config.yaml
router_score: "sigmoid"
head_dim: 32
vocab_size: 8192
norm_place: "pre"
parallel_block: false
final_lr_fraction: 0.0
seq_len: 256
Below are experts of layer 13 (counted from 0) of a mixture-of-experts language model. Rows are named router (the router's row for the expert), up (a neuron's input weights, with its number), down (a neuron's output weights, with its number) and show model dimensions 120-159. Each number is 128 + 32 x the weight over its row's rms, rounded and kept within 0 to 255. Numbers have three digits each.
After each expert's rows: a language model's description of what the expert responds to. This comes from a sample of Wikipedia text that the model never trained on.

# expert 44
router:102111160077103057134133106113080122153155121136119063068099158087121156113124072145136085107133098097113130156127107147
up0:064085131136121154130122165102088094067133082148151113166128094051151095162128081137136112112138083132127151139104165102
down0:102159064141139107061150121120157092125167103136115139169128170120086163142143116123090112158158138147167090113123143114
up1:146129140092131134096125119175133132152120155113128141154108147107123159105173126108165137150140164164149188116115111128
down1:077116161141173137131138134103099057096106061149149127151158171122112129094088186161127091142149125130140089088126201157
up2:165089154147100133119159064133107128084095123179144095098111077146140124156140127077114116103138150099094150134115111177
down2:110104122131130065112104154124103149107096089089120153130148142163094121127131148200104130069104082159167118139115160134
up3:190074168069088141122131154105141130098137114054148069129140130075135120135123105201149154135171123152140158074140108070
down3:192120120142175146081134128133113133143099160154159163108147060139152162141184172078152181114118141118110109121097141081
up4:093090142157149120144208115161111134113176132136081128101089096119092121110090130153067141140175177104132137149174106062
down4:137172115179153135158135120046165106127134161138174152148106155109116121119138134094108122145119101119191103112095137105
up5:180155119137080084122137141168077087192131124188073175134118125116154138140120062117129139099155091120128168166160149097
down5:125120143139095092098067204127139138123126170083098155134082120107112125155148083131140132075139171139128111078107123165
up6:162151122162136162040069124118120134135175072106090111164142149170108102155121103214178136134145168117137192124107135038
down6:163150200111126140149113114173109128118188155164105113171146153182129152121106158094154090144155142137108132148140106099
up7:160111125159115091119140147126172105121105126099095101072099081130133061103114164107123071137140124184117077123085128060
down7:184111120120172138107181167155125105108150154113157127146135127124139120103119113145121162114099116040116103147118072105
up8:093107089028116136098112082159129152112171091133173088134150176129095092129108113092134064140109149129073120143156150169
down8:108187124091141158106094136120078167087130147125196121127123148107127075119134157155218114175125073138104128135120173185
up9:147143142172120086108162135188089194091139093126043112137160155122123160167107164152142102154159143117147149141108135139
down9:150107156150069105087099119133158126109151126124189077195149108142066119107098165126095167152173158131130114115075151098
up10:187136170175111142159088133192110145107108094124118111155089075069162129126128091175054095092172121114176098064155039101
down10:111076106083150086119167060117122112111143122159120162114154127094122120119162063144068163103098069123118133175139139172
Personal names and object pronouns like him, her, it, as well as nouns acting as objects, such as the band or the community.

# expert 19
router:147100134159139114152059155145082117131194198139149077135055117115137116101178173115154141108136143102159117153127131085
up17:164126103129115114191146098102110129153156149126205135163044174158118118135158114131127099096089109128092105129186135132
down17:213171106135166096125071129110091207134077109135195124178141148135097141195143115062090169137126178137108193121146195093
up18:061138165113140169103141146173162131218184099098126180104117132141140106104159157082083137125131126140092089094094142088
down18:088157142157192150119128105154107111192125071135047164118117119165139175127145180190091152143157119145066111160136125111
up19:151123110115125178068093076164144183131197123107153102077117140183212106144142115126143093128149140154152161090096149119
down19:107125100190128133112132147162214174157115132145127123126182114105092115094099110130144123101063135139127133073090185088
up20:173113144116109122173091074086130117116180133155065115106083154155137167085175167131174202084057110120157111093102111103
down20:106106117068155209129094139112142117099101092086119149108139165106132128168093114150135111093108114157105098043073142176
up21:175089143081145142156175151167106122134152112157137142152109180163061111155141149146091144113145040119119164139155183130
down21:123115125144143151138128085083128075136172065163158123173094148133097091103165120120128158055145164147130097134059146105
up22:135061132079112132142113126096108217102157187149123125165137140080088095204146123134175139191119082148114110163121180055
down22:095146147109134143095091164096122137096115132208114076124117136086105085164174118114133146115133112101135140155123163084
up23:123117152147161184191057110143143101133111116143172100161159055151087094144115119143104064123142183128147140168092140179
down23:094123090183158133106081101149076146150082131091113163143077131110095175158100139091085104091087104088063153144154117122
up24:180086129142140149203143111159130156146169077168110114204137107185120117147105150131184107162141126153159099180087142146
down24:103088223120190082118154083110160142162122125171135144150124116107126150131154132179076064103123152112115129114103141117
up25:130131107177088160101096152145119127158165183150139127133122142114158186084103122088127097120108186125081121179137133135
down25:139047160191076122169101128086165128128107139120126151058118164135077102095114125087097090166119166166126085101100063098
up26:149119083121134112122104093117106094142168172163099115135123113116093110110109170197185180110150098101131134141136158144
down26:198157167088141096126096102149102162096178160118114106156118071124104093167169169165130100112122088151123135133155136163
up27:135160088105152116109149101161081057157205112162184114115136158134142126110197172123120182138095113135135124120155115072
down27:097103123110118162162160096138077145178136131118115152112083153088116172106162166133135097072186139139136104121131185087
Opening pieces of personal and place names after a capital, such as Pap, Nik, Kat, Jer-emy, P-am-lico, often in tables.

# expert 31
router:117106106121147098147155178103100136218151087160117097138115109120144131111193176138136113183145091111178151140126127125
up0:157191156105126153183149186168086122203092113120118103168209186168136103131049156159124096089086133102096118119153170149
down0:149215176173168105183098120178132185162110138161097162128130099104132099114160080142104145159069092174123070150152082133
up1:081135144152182112155115166087059123102113141087163151164145108096066163144130142164159158181062171112145122148106134137
down1:162175137118132184144202076128160144125165151113081191128151133102111066139101140079161120123142128163121089130133084115
up2:112099123137107117153110113103165205191150086105123156118124056140158094155129165127118128143159169117139134094208092088
down2:137129102111074169149117088090126129107103091109147090060141151086146139118118162170113076146194145159152111105147093117
up3:139103178132164185089115091118112115166179095141126166140143178118107140159104137135122177099140129117081116101093070108
down3:127119117118129109128122156113168124183087093124112116136178150120112186138128136098100146128167107146165102079150148123
up4:103195098117156171125167119069104161119174128176179111157137122156123152075135063153189079136069203114132149133163111156
down4:123065137153125133138135089103121095100170083130129145146127119143168084122120201175151123185052127141099113132127104175
up5:113143074083202142120125089126087092188106141189113113129150081085152110141086150113116098122101151157131088164160100115
down5:108151132123161140103150110184124107146146168175150157081157123119091112136117158135113091141137152201111116145087097127
up6:134098114129110134156106137106142152108142136152061118099156124089130137084135155093094114214148188151163182131058131161
down6:090141143131094095141134057166098142139122105176100135088126114102103130078135115057177119188119181130116071101097119141
up7:154079189118106185094133106113123126119070122164073082159098097145037141110128144113113110155158082111189205080184129141
down7:146135131108136151136131072082121118139160107129108187143137120149097174138126138103100154091067164138114150145134193136
up8:102157161103188076167181168070146107159120114137132165109110080160178086179140141141098128129141155085112133141097123088
down8:055151111190111061136155161133137166103136167130123113111091156088145123164124127095099087110102121173155101165118088055
up9:150146094142086135144155177082163098124125122130146129152127137122166090098110102124073151165197051068189151176108120193
down9:165141128142123171133145076172164117082106142160167181171128136148157120098120145093116163140082127145171065090128166089
up10:127101131106110170150112185163129175043196162110121109089096061138096139108192128128077079126157066082172117075081111100
down10:109110136209107114123036154083158163103148106140188113108142130141103136065131130102081135113119135110120128113110096131
Possessive pronouns his, her, their and time nouns in biographies, as in in his teens, early life, years, died.

# expert 54
router:151061150168138136149101171128111103155161147108144083106090202091102125130126155125120119134153052115147135172151196163
up17:083178109150144134123066192085135178152116152165141139162117142137170135159188166073159140124119103070122178129122125181
down17:168178121125187156138145113130157105145146117127103154125165134098148117155141174083162171113096154125168110133086156116
up18:110051151098111155086119152082161145119143093103113138144159110133132107183097166117091183164124142153157118206130097241
down18:120117131111124121139162112168070168110125118133175128034124120117131104115120138093034121154187174131158148189152220165
up19:118119129179159159127114102087104136092138140089141111096104114122099097139189156128138122193133116073048097159148162132
down19:119113147159139140129151160088150203151117146137127133129132121139110073059095149115122107111087078186055137183108175090
up20:165086113178165160168169124110099176201150145068160116092143136114052197121141120137146103112143112110154163106137182141
down20:134123169146133153092138154136139155106096193136156140129166162109174132088139118137178101164125096094118169119060144174
up21:182138161103138143202165114153100115130156106146153119106142129147143102112125105151039193094132095116121150110116207145
down21:175156139156170101145090124102077135179144128170170149174138139099110101082129113119132156140095183174123137162088109097
up22:156114108163145137070118118101150173163119142166098131148119137105128084126070134102110090084129108139136103119163139140
down22:131100185208104166083128070142151159123099123106140174148126114095136133136123130102138140109120139221137111076107120109
up23:118154154163130100138114155135143203112195077119122104124075097143086138128168114078046104112116157103103098154128167148
down23:169109123103102135110211089085128154161185150096118121116110126185127184201170168108185121105088139165129132102110137147
up24:166085094159150133103128172125096150074186137094147156113096185140099129130095118114094143124148095112150223114164060127
down24:146121154119148117104159100093054111113203133105115164153192143117120126123149145157126123189087114081100145208164130124
up25:149086211087201143152140154128091072151129128172153153136145120113163134150126086094123102156120106190103136118199144109
down25:185162131198139140159179092161096091232154097201139099142099059141115182116130076132174119153110170144101097124087114185
up26:100128185083057116214149122163182087166149114109120123115145170111093122085120138089114143141168074111171134092185173104
down26:130096149118133128130197144121065148130072105122109127105103165067189161132142164158141136124147108123123178097130123106
up27:101127107145117162113182131134140115111093076145104141093156128162114119127142150157149163137124125073140131124106085090
down27:100132112136161101084110120104111073138145146136163129098117108166074111139134136159128144172093136112127111147118104075
Capital first letters of surnames after a first name in sports rosters, results and coaching lists, such as S(nyder), D(illingham), Wil(helmsson).

# expert 34
router:104112140129146115079096151102130119066183145160143111113099124058144147132122121137120126174156111123186130135156156152
up0:184124104155176149123070101130130112053129147066159122142094099084132134138118141167084155163141147195130089163119128119
down0:162123132124139140110104103150056059129088091131092164114140132127115137124145152123177121114149068115096129079131132192
up1:145111105152062066160098133106078187137141108135123079111150072141138074167141094186130115134109148090133126071150103114
down1:160123125127136130161162147090153128153053148092223109121100061148087157173129126074146131173137126164195116113164151114
up2:116117098134155145131135120090138124103122132107164106157086081166118117134145122112208218132116125074158111143187119141
down2:140148099115128156153072162112146161174147063142154080138131084106101142067118107195118091078123181165121167188164101123
up3:103200121175183105151083120164147144134092102123137169133060091163148144101107116139127130111126121153107060138112135079
down3:074112091112084171104133117116135188128148109125125123179118176089129121137105181105089130084120100149190120157138148153
up4:127098143127181085181130089075097132160096122114155091112090139151112160077088176089128173124158112121096179151155137092
down4:124151148117123128124136124182178166148117145115168113121091136081106142155110183141196146125112105053179102134135120160
up5:114128137123066126117195128110069128039094128084162125066040143106156165133159153127128221097194111153112099062111153138
down5:088172130091124105093117142114118079187084153167105169120120129100122161115094127090112135094068139118114165117140096092
up6:133117139111168166079053160110171103119164177126190148139142070092136123149159193115107157165109151156182133100090145184
down6:175115159147159160197134126149169094127111121155139131115120130158118194115128109162156193136137045135068149067160144132
up7:153125123195127083104145115131135168172126123157129152113124131186071121166176137164129151139215069151173126118144122090
down7:101158155141175155100124192075117172088111052060165131097077100156130087168091153119099140135148150144121116129109118151
up8:136126117172176110106114080107113128129116172122079053098142134166198102110071108122146053061170111123112074109109166143
down8:139148104140150107206141128123130102058091151106124114144110113056135169094109179123098103141098153114089133203138144187
up9:085134116106132133120174149165160149111101097127145063152150087088130166138137189146168118124216137165154130184081136140
down9:165141180141133173144112134141143126106091136128107167115124175181152155121115100120131183151139133125088073159149115112
up10:103147140188169121077074136126179160143117135131130087158101121069132146126111121095154112122122102107182146141147181072
down10:166108118114145084136141094100133103143103095143097138108129125162143125117088162087141105085096124054187114209079118125
Verbs and role nouns in biographies after He, she or a name, such as was, married, served, footballer, politician, striker.

# expert 12
router:156105144101083100089159158121131133164127113162174142102099136046131080157175135158027071155176130096137100170144157129
up17:125144132132100092076114164145118184123166114158203138131141100143114102183124109144150141156127148115083118102102146150
down17:122164149142109103191082141119133115121188132106130095133129119150085168096123077159073116136163110052104142099145104111
up18:112077087104147141112154128117184149107204185126122129148109154128149133200135187079149083186146153108144087177101131116
down18:106134110172054144102134203123073150131132127178140191107152085195123109121130118118085116075174113092122111125107167102
up19:156095143106125170133159150170140183085131151172130105096199114127087164104150134133134098133110135114097138096114112109
down19:105144123199142099099130066083123097150084152159141128101196146179092113099109177181102078078121130103178159137119131123
up20:168178160144115119118122065153114160136181156124140137075108115093129106131162127161101129129127125137156160148119123196
down20:175114112164112132105113108087085103118103134123166128072123076082109099147137158115074094109159113096206133130137084101
up21:107105129107123097138076152168085145157184094104087159114088113069142132183167140137104136121135135083136117095081227109
down21:122119136139107118161130088143145211122198165121111140145115106110125165160097090135109098134097117113141055088164109152
up22:127129124126150146098109149113118075120115158147083141127151149058117086155121093145115145181124137146169095240136124172
down22:185154133120060117139179169069156076137117082082095191135194126119129206114118102116073096145161131151183145160086156142
up23:133098172131144154069133079136161150205121135130072132167085124105129145057136109121097169147125187170129107135160116144
down23:077092139180134106115154065129122126160124105111118060126156163080059157124130067160120151094150156159110112153125107121
up24:136168165153139118173129138121141110151092153154109103143098082154184149134129139098094141143095153133143101159101160196
down24:123094121148176121137163120159047144181108068112153163141143110084066163105129140096074145107132147142128125113031105158
up25:174104164088140120157100118099122173135089145161161117125072126154151154137119149171136160147179171048075130083070106101
down25:128144111125171133133132178083140098120171088113114111216126172152125160143066138156182112108137185120074116134130094121
up26:151132138109166139111198110127160214175142147073098127102105160119102149127174131145140158126117134170149141143199184133
down26:168107166107157142099164159171069128149099097130180105162085178107103115094087204103148149103134099132068160160131166107
up27:211135150152133120125120145112159185159137129073101081178141089050098164158112104153141098172134124154083139145112169165
down27:109125067137127179132079152158145138088147124149162149141185149107092111106115188082154083080145154139084134096132116183
Country, party and institution names and demonym endings, such as United States, European, Republican, League, Mexican, often after the.

# expert 46
router:138149139136118107136172131108091159206160142162182113157084199109151194114157182169079132137160125099132130167107179076
up0:191145097164149147101160149067139106105115135115177063100160135110120141128074063181130127053084108118149126079079145199
down0:159069145130148096120152148133191106082123168122143090075114095146172068101094127145114121102076137110143067104201160112
up1:137143153072135143069154113178085117146076121092083098133103136067093107120145113083115135128085167151090130119053124121
down1:183095119098148140165078149152104090160124142084115070154181133097109075139151119120224120110105126148116110129157149172
up2:080160152212125071120086117129111178139114120092118133128129081090163119125135144175125118173084113182087149096175136127
down2:103114135154119120181102105154178173106098146111144146113168114099120141106131128120107175080095156122115154125164141140
up3:155149138068057122138159115123141090055159146146161162116131109088077080135114136107143117143093123175110079126123116105
down3:123194112173200092071118143147102150131115138147153160130116154187032103104103145134138098111139114157113139126087181107
up4:103112127165055096154136138208169116115103119103135133100071092149118084149152148172100152122128074183096167101126127103
down4:094158083142113120102102140061128148176130123144173147133164133109164203088119118142130116130141090089115150134176113135
up5:132131085122101116165119126148108138108106118101059095183073116155157121140131091112116164109111105124114076119096159174
down5:126172162110144108167160137130120114086081122117109192126161124068096102136101198123141154146104095132082118137137117187
up6:114102137100128167152172132066105138131150161159147144138147114127087128112120182043110157158153138154070146097130126075
down6:123122123136156092119101054148087115150102185103150098035110185165143194140138059142139103137134101133151126108176099116
up7:157160159116165110132091109121159136154179135106172105166119140147122080111106115094178123197111193195102169109152153180
down7:093112112180128095070107136121090077113112132128131145070138126078065116126166162145132179127098127146159113065118175033
up8:064118123106111128152111080141112091047126163145125108142150116109129131136174178148185137094161113137075110140122091121
down8:139151067142113117150142166118106111141166069128126062110123144166098075083120180045104153145095172225127122077169150091
up9:079160140183097054148131083105116060127133221113137151128152117119076111171181194130128153145178115136089138174099080121
down9:119130099059107174125167113131139139089131057110126094101115088171136056122072136090106065172068177170125081074129143152
up10:098130071085047099109131182121151119191112158125063098105133116124166125046097072147145117109140131099054120151153183097
down10:112146109192194205111156083150107146128124132176107117186147129116132085091128130158141127172125079141153142143167120073
Function words in running prose, mainly the, and, a, his, its, their, or, often after of, in or a comma.

# expert 43
router:149094186077102102113134088081139160132193135129114130141106122115171148176134118115124098150166105120130136145161154135
up0:117123169142149142144117146118147180111109082108150184126189112093051124122154151080139131109063149081108167183104147149
down0:106178129093089089118112094143158141128146172109063111124141170109135084114132148135112133129154144083170154135132092077
up1:136169152150132127199141187139096132115076145125155145111122134197138080160121142115127121147167103083112073127158140070
down1:136114166114159103144129114127081079118086171130114123126155130090127139145149109199109099123182125129158110125110085070
up2:123116159121086065100123105105094078080138154185128140104115130103122118131147107154116151151150172125112128110167107127
down2:113166165110116143122136185079146118188104159070090156166103199155194120140108138104075108075088104151144166087127092131
up3:176138148079086190148117190137134109115125176161127031133136090156071154132159165089161102113207105184098146106125118116
down3:133112129086200172227117152127154172091147098139164113110162139122138130106130137116157140150108136085111110096123113073
up4:137090142118150142102119119145104083108121148194083127142148137159189088145102069119100162156081120120091150123123035139
down4:082175150116131162081119147120095085104052108165149149130123123164191136130124146138154174156138145080081117114131149113
up5:188099154100067152162137101163124148127140123113149147181147187125112086132106081161145170149122107122052175094113186132
down5:115167183152091135150128126138092103134118116160114132135095097074164096181136157153118146140118095172085138085126123150
up6:089101114147068120116154126134142104141130126138159100114143120141138150137097135140128126144104133105072162127122229136
down6:182138120150091188141150145129143097107102090100124205073145098129127153135130104136122133190078163136098137115131159150
up7:102113125129098093108128076107142110144143196123104098129096180114134151167180157112149106145166155105147126076133013098
down7:137160107200138102112114137150128138098113150091109089122156139098187163079152110111142114159149155167154117084095143096
up8:175084187102129150153164152165185133123079103094131182144185085146122127126124107114094163064205130105136110135111101069
down8:065115115142101152170068169146135095132120118155159176128143182133135108131190044130113127158123116111110149095125164093
up9:188070155070111160112149141174149132145171103106068106164153159066142077136127127162177200125088127113125112157095151079
down9:114115145170121209098114063080224132190152129148108155183124138067144141080119092180082152115105084149187154121142084095
up10:149161096140102145059095102117116117144196151093147102130119080084175055091144161207128156094131143096088128177169117135
down10:154202080124146138140145082150129159104106095145189083085103074156102087108139109135147131102126103163117130159086166105
Whole-word English nouns and stems such as man, project, process, design, sign, Act, often beginning longer words like man-ifold.

# expert 17
router:124114177099132124089141118127112171157144072155146088080135124101071119135151101156134083123096119108175135146172160086
up0:172143128129130114179139116218074168093085130087114110088114118065088113124123160112119140097118163115118163141130078166
down0:124117144069132064147121061160191063130162118127156129220162194064104132115144128107127207082109124154172101144102175156
up1:127142097149153083173131088159084060184150103137115116108117140070156047103171137169180152141219147123153171146117113115
down1:147098154112105117080147127186165128130125101115089136127220107102091098070133132095094105055131115141160165134157124107
up2:091090115087122117132138118081112133159081124130134060111061174187103113097143125099062077194126140068126103087130148154
down2:093091047154068167105083131144146159143115202166176149114158124142159063075093106086168116104125075122091132206159148108
up3:172171131082126143133123144124156112120153088139144122174147076098132182123124156193109152149099184124091084174102116091
down3:061178124134117133154103105119182081127132106134121098151137148079124151154112083104204129083140116110120125178120102067
up4:164187096167118198112138120197120120159088179173135148147153113105104049095180096130098094117176161158109169161123174133
down4:107159150136123086059119097142121119160156151137078087121116216087116132138093160140141086149125180121141149074106150146
up5:094077132138193122123145143145136149157149079118115146076153162128143121139126088194196155120120177143152114128141114102
down5:122127098167124154128072127087165171073099121079165117126111115096154110160190157100128151156182169196144111133125129133
up6:110123158112149155173165196140121092135077126141187117162097123127098091132118190140165138115149076179178110119154136168
down6:125171167166096104150135164124069123080074074113094137139106105115181100176145131086105172070133119144142130156116142111
up7:148134097069146131125206138065117091108119145169123133152174184159102127092165103107117149132172127115144133166172079174
down7:043148141112156094091166107173134093094116090146063173147093154067180167089166154119117115083122095071106132100084102144
up8:105129118097121106182083159156128099140144078131081085137138096157147115092156134123149109140104125130104202088172096110
down8:085181082110123107101135097136122088150145183059147111139130110106153138065123133163129144131091096150058120136134146082
up9:132103128142085143116156192134154124117185114135125109116096168148122100184074135127196130154128196168198127161106192134
down9:131225151180100140107072144106099123116114115155179161122141116164129119133130167161092182101124155097090136152120116144
up10:101138128118183136127177072120111166148112090131102083181113089154146124125169135095117098098110150177149112150159175080
down10:089100131091118150112112144144129191123138133115100122107108083167142101152113096119126125129213153123098160142118115172
Titles, offices and institution words in biographies, such as Professor, president, Minister, Award, Committee, and suffixes like Doctorate, Master's.

# expert 27
router:150114107107116123085161137153087128133133109222162117133121139065119097150189075150077060153121121056100102148160190111
up17:166092167128152118111066136055083079096099131118106224129154165159127144113199124122127103109110152168105136126146136194
down17:121097094133176123144107172110103136170102143094094099100113079177158141074165181103134131080184170170150138106130044142
up18:159109083133130142124163170101195096066128191111202155109089126148180069169213191165162191080124092141127078092117095101
down18:134072117136189088144111169105161120150113159104168140155158157128074138129117107102150075085110114141093141118092094118
up19:126105108125091093152137166159135144113101176149120125091064135096143176152175085132133141097130099115091142149156050089
down19:108081100136094089131102091112122084104158140094106082147121148154073145138154128163188148112071104107159073126089118166
up20:117133108144173095148108166150116151118096120119113116121148136142137163178169102114101095145137132094159058137121140176
down20:102198174164177141140160125132132102122087151091135102117109167147137158191145094130117127157146125167116082089087191097
up21:108115094130148119102140162134179113142171099103146122125142129124103119178187127105071161126150178114144126144112065151
down21:084162156121044092100131137145169083108121120092122056106161150137102121117126132171091116123125142109069125112155109158
up22:100117071125110097131156092092130079203118101127137088190135174116123157116097147169104131125165082108081094160146077061
down22:112203111171112128109079117092067155165119065109071126180123104095117108162161100197126193110179120126127088125119116108
up23:107161146052152083110112219135212169112111108132121146129135124078127160098153133128092089106159150159091165121141114150
down23:157142128108169144113194080144148131112110106143113136142106141150125198193135069112120183158156134098149147148104089114
up24:113123123093131157122112119131130132125083143122157121193126115149138140157197138123135127190131137044091128099115116110
down24:124094163120142188166146141154201115077158108084115091176177151107191100078126105156150120103125097159104180125146137136
up25:134137145134145112139127121178119133063109187156106157189147149129141104129147104167168128094141166141124116170124179083
down25:138081125032226174166168116188073153132088130072088129102104164147149083182123134168160085115148098120099048130121091140
up26:153138089128126136170164150144135142123140151156171134130062143110169158108130099135125178103175143085154131144155112144
down26:136117105089157127165171132096145122150113126136097120099151165096162196116091081159102149151126074073077121133119151168
up27:135058138175138114157140121155119131140153133115124077119067113092082128178153127108140085122141094075131153174147173131
down27:105194143112175110209114143162173163095140128108094135120189098110090100109170070143188083114130108161112152138131109141
Political and civic adjectives and nouns, such as National, public, Democratic, Party, and pipes before "Preceded by" in succession boxes.

# expert 21
router:103044097122115141140140149073159148149136122165138090175073137118146148162095111178117131097137181098177125188084142122
up22:128118116148105184106102134135147132136134138077085153113139228061069176100122093105087121147108181105139107157101136166
down22:130164112099121176169112073164144119168129066145137133149131133104145162131133168132177127086101122129168137126061161143
up23:077168145080110169113101109197104093157173098146066128164108195102129174091168064126108116166159136154180069121131131139
down23:151129160094141064157166107191146094170150156109133149101027129112163150102141147128178120143155094079172127144130138168
up24:141066122108152136142155112183158089147108097155102094123094118126115168149045112115115145118122134131094136128088112216
down24:058080136152158180112078122159084120104138140170164141132135167126143143163087138148097125158104113108121122132167090123
up25:155039129137093172087127087115128123114125178151108105137168118159146097105082145139167171178115189126148091114103167147
down25:080105156084180154150151113122153167185163157154145162150165154128141104169169150143130061166099128137150124143076082163
up26:100081126217111110151153124119105125164102200112088138130114110151128152121134138185114121105110122113185087160114102146
down26:093090074141046125147156152070097140128142173117143164080127041155123175120135144162164124106109122155064146099141107101
up27:146142139106086125090150158126133098165151154131123154083130077090154100162118130100111150136127121126157137170106150142
down27:135123155124176094105124136118124130127073133102093120135132154183125085125096140124092097145126144102125175125117176114
up28:122167163141176131150132166111135116145181135128154121184161161130144126160144132125168179176110142102134123189133153113
down28:144150145144124136135180105156080118156108135164081144147103092141129103124161111144155170110056159168140137134084135055
up29:090147169125185069052188121127137135067160118125119067092164069148081120151141144178104087085061123097151125123184090131
down29:145182134142156116100059105138157123163075160101187145129093120163133113163139110121102144096141183129067154078117133194
up30:116115071169103143082116112171170179200181153153158140135122166157194117157164165115138140103111170146151137183155135108
down30:159074128111115099166127114085169126110154140149142056132134133107162085080156161178145129166134115136073135126165167157
up31:121086161143139133158159103095102097178129135123156104139121177173144167136105117122069155090131175140137074180121149100
down31:142087204083102215139108106083124110126137118131108065136126100109112094186098145140139082100128147193085142104126121084
up32:133087128125174140080093145142101111135159166146063062139062111083181120142095094127064125121123133128080156212088191140
down32:143135128126140177156081153103135145130119148125115053123115135141128095132104140131124102133116097137133163143093163139
Line-initial dashes and first field-name pieces in ship, species and place infoboxes, such as - Length, Displacement, Coordinates, plus table separator rows.

# expert 13
router:159090145066123148128100199136135113100157132191138071114134060069109114156099146158097115094098131123115125157115084079
up22:122113141114141160105075136128127158113146202103134137106080071100159123150150076154109125116150112155117127107125052190
down22:135112114179150109146133123120051191094125143057106128154150150127121188144144094111136148166149104192114124197137083168
up23:121086193109120122186113131094091114103106087165114079078084140162124084067071166151138126056108125111164087155162109135
down23:075150125169115133171051101122102139163133128140141087131061109177129113110060111166106115137139134191152167125125144118
up24:122104094124111129049119112148070163165092128093082068202201155122180126171119189157115102071117103117092131141155094137
down24:098107133102119106051102088110128163173124108082178089095113109143118132164123087129097153192109093184151202165092154115
up25:085137114105146124199120148146156154105111070125146131124150075129125131139161127127104090085115140116084148151092120069
down25:107137074097111142126100077156102177126157119102136096094122164123102130107171141089140132144047150102124071157151120135
up26:111173128116156119107157199106116160158101207110101157155127066047143129145108135163090120152130095122163107150123125138
down26:103113149059117143072086118121121063118164159118126150179098135158100126107142068138101134119173120159126113073161109158
up27:109075113148132180126159061094141148131110126148144159119148123049112172184070164145143153100100149134186115085103070121
down27:116071146170065150146049113139173134111094090142040140147107094118127098104096123173104120108149108143127106144109103162
up28:135133153174140147127079221173130124109166151099120102074145089117144093122144214125138153118120145134139092101084144173
down28:101133155125153205122159130133106136114095081100072094135163127154175153147127155139149103119140102140083110111136065188
up29:149122033085107141149092100114135146140168112154112154071172111111069138130098166103076133101168115138081129165177129149
down29:138160161129176187116115110165097185148137095189124133167140068127106126088135075112146138117189080127059141131133136128
up30:149145078078167125117090166126117165184083170163139148108122111143117159119142178155107137142094062091115164081086104147
down30:142176114124100141087128133089104174103113173126122130156072146055077113108217130105101122117081143139032119111091175139
up31:098173171123178155231123162189112123080177153083107117065136104093142173101144214157100129116096143085151083142137110134
down31:095157046146131088041190121116119098177119172116105182142153067120172170156130138130131114058086179092127062144088172122
up32:125085130151140118106136103105143121110078075083135086115118059041127119165133071165107053146140128086149143160156123113
down32:075141106214174177114190124138103140145101090126171175107180134118079147142115159125153160167111100151177131175140124119
List-item hyphens starting infobox lines like Born or Based on, table row-end pipes, and word-initial fragments such as E-oc-ene, sp, aut.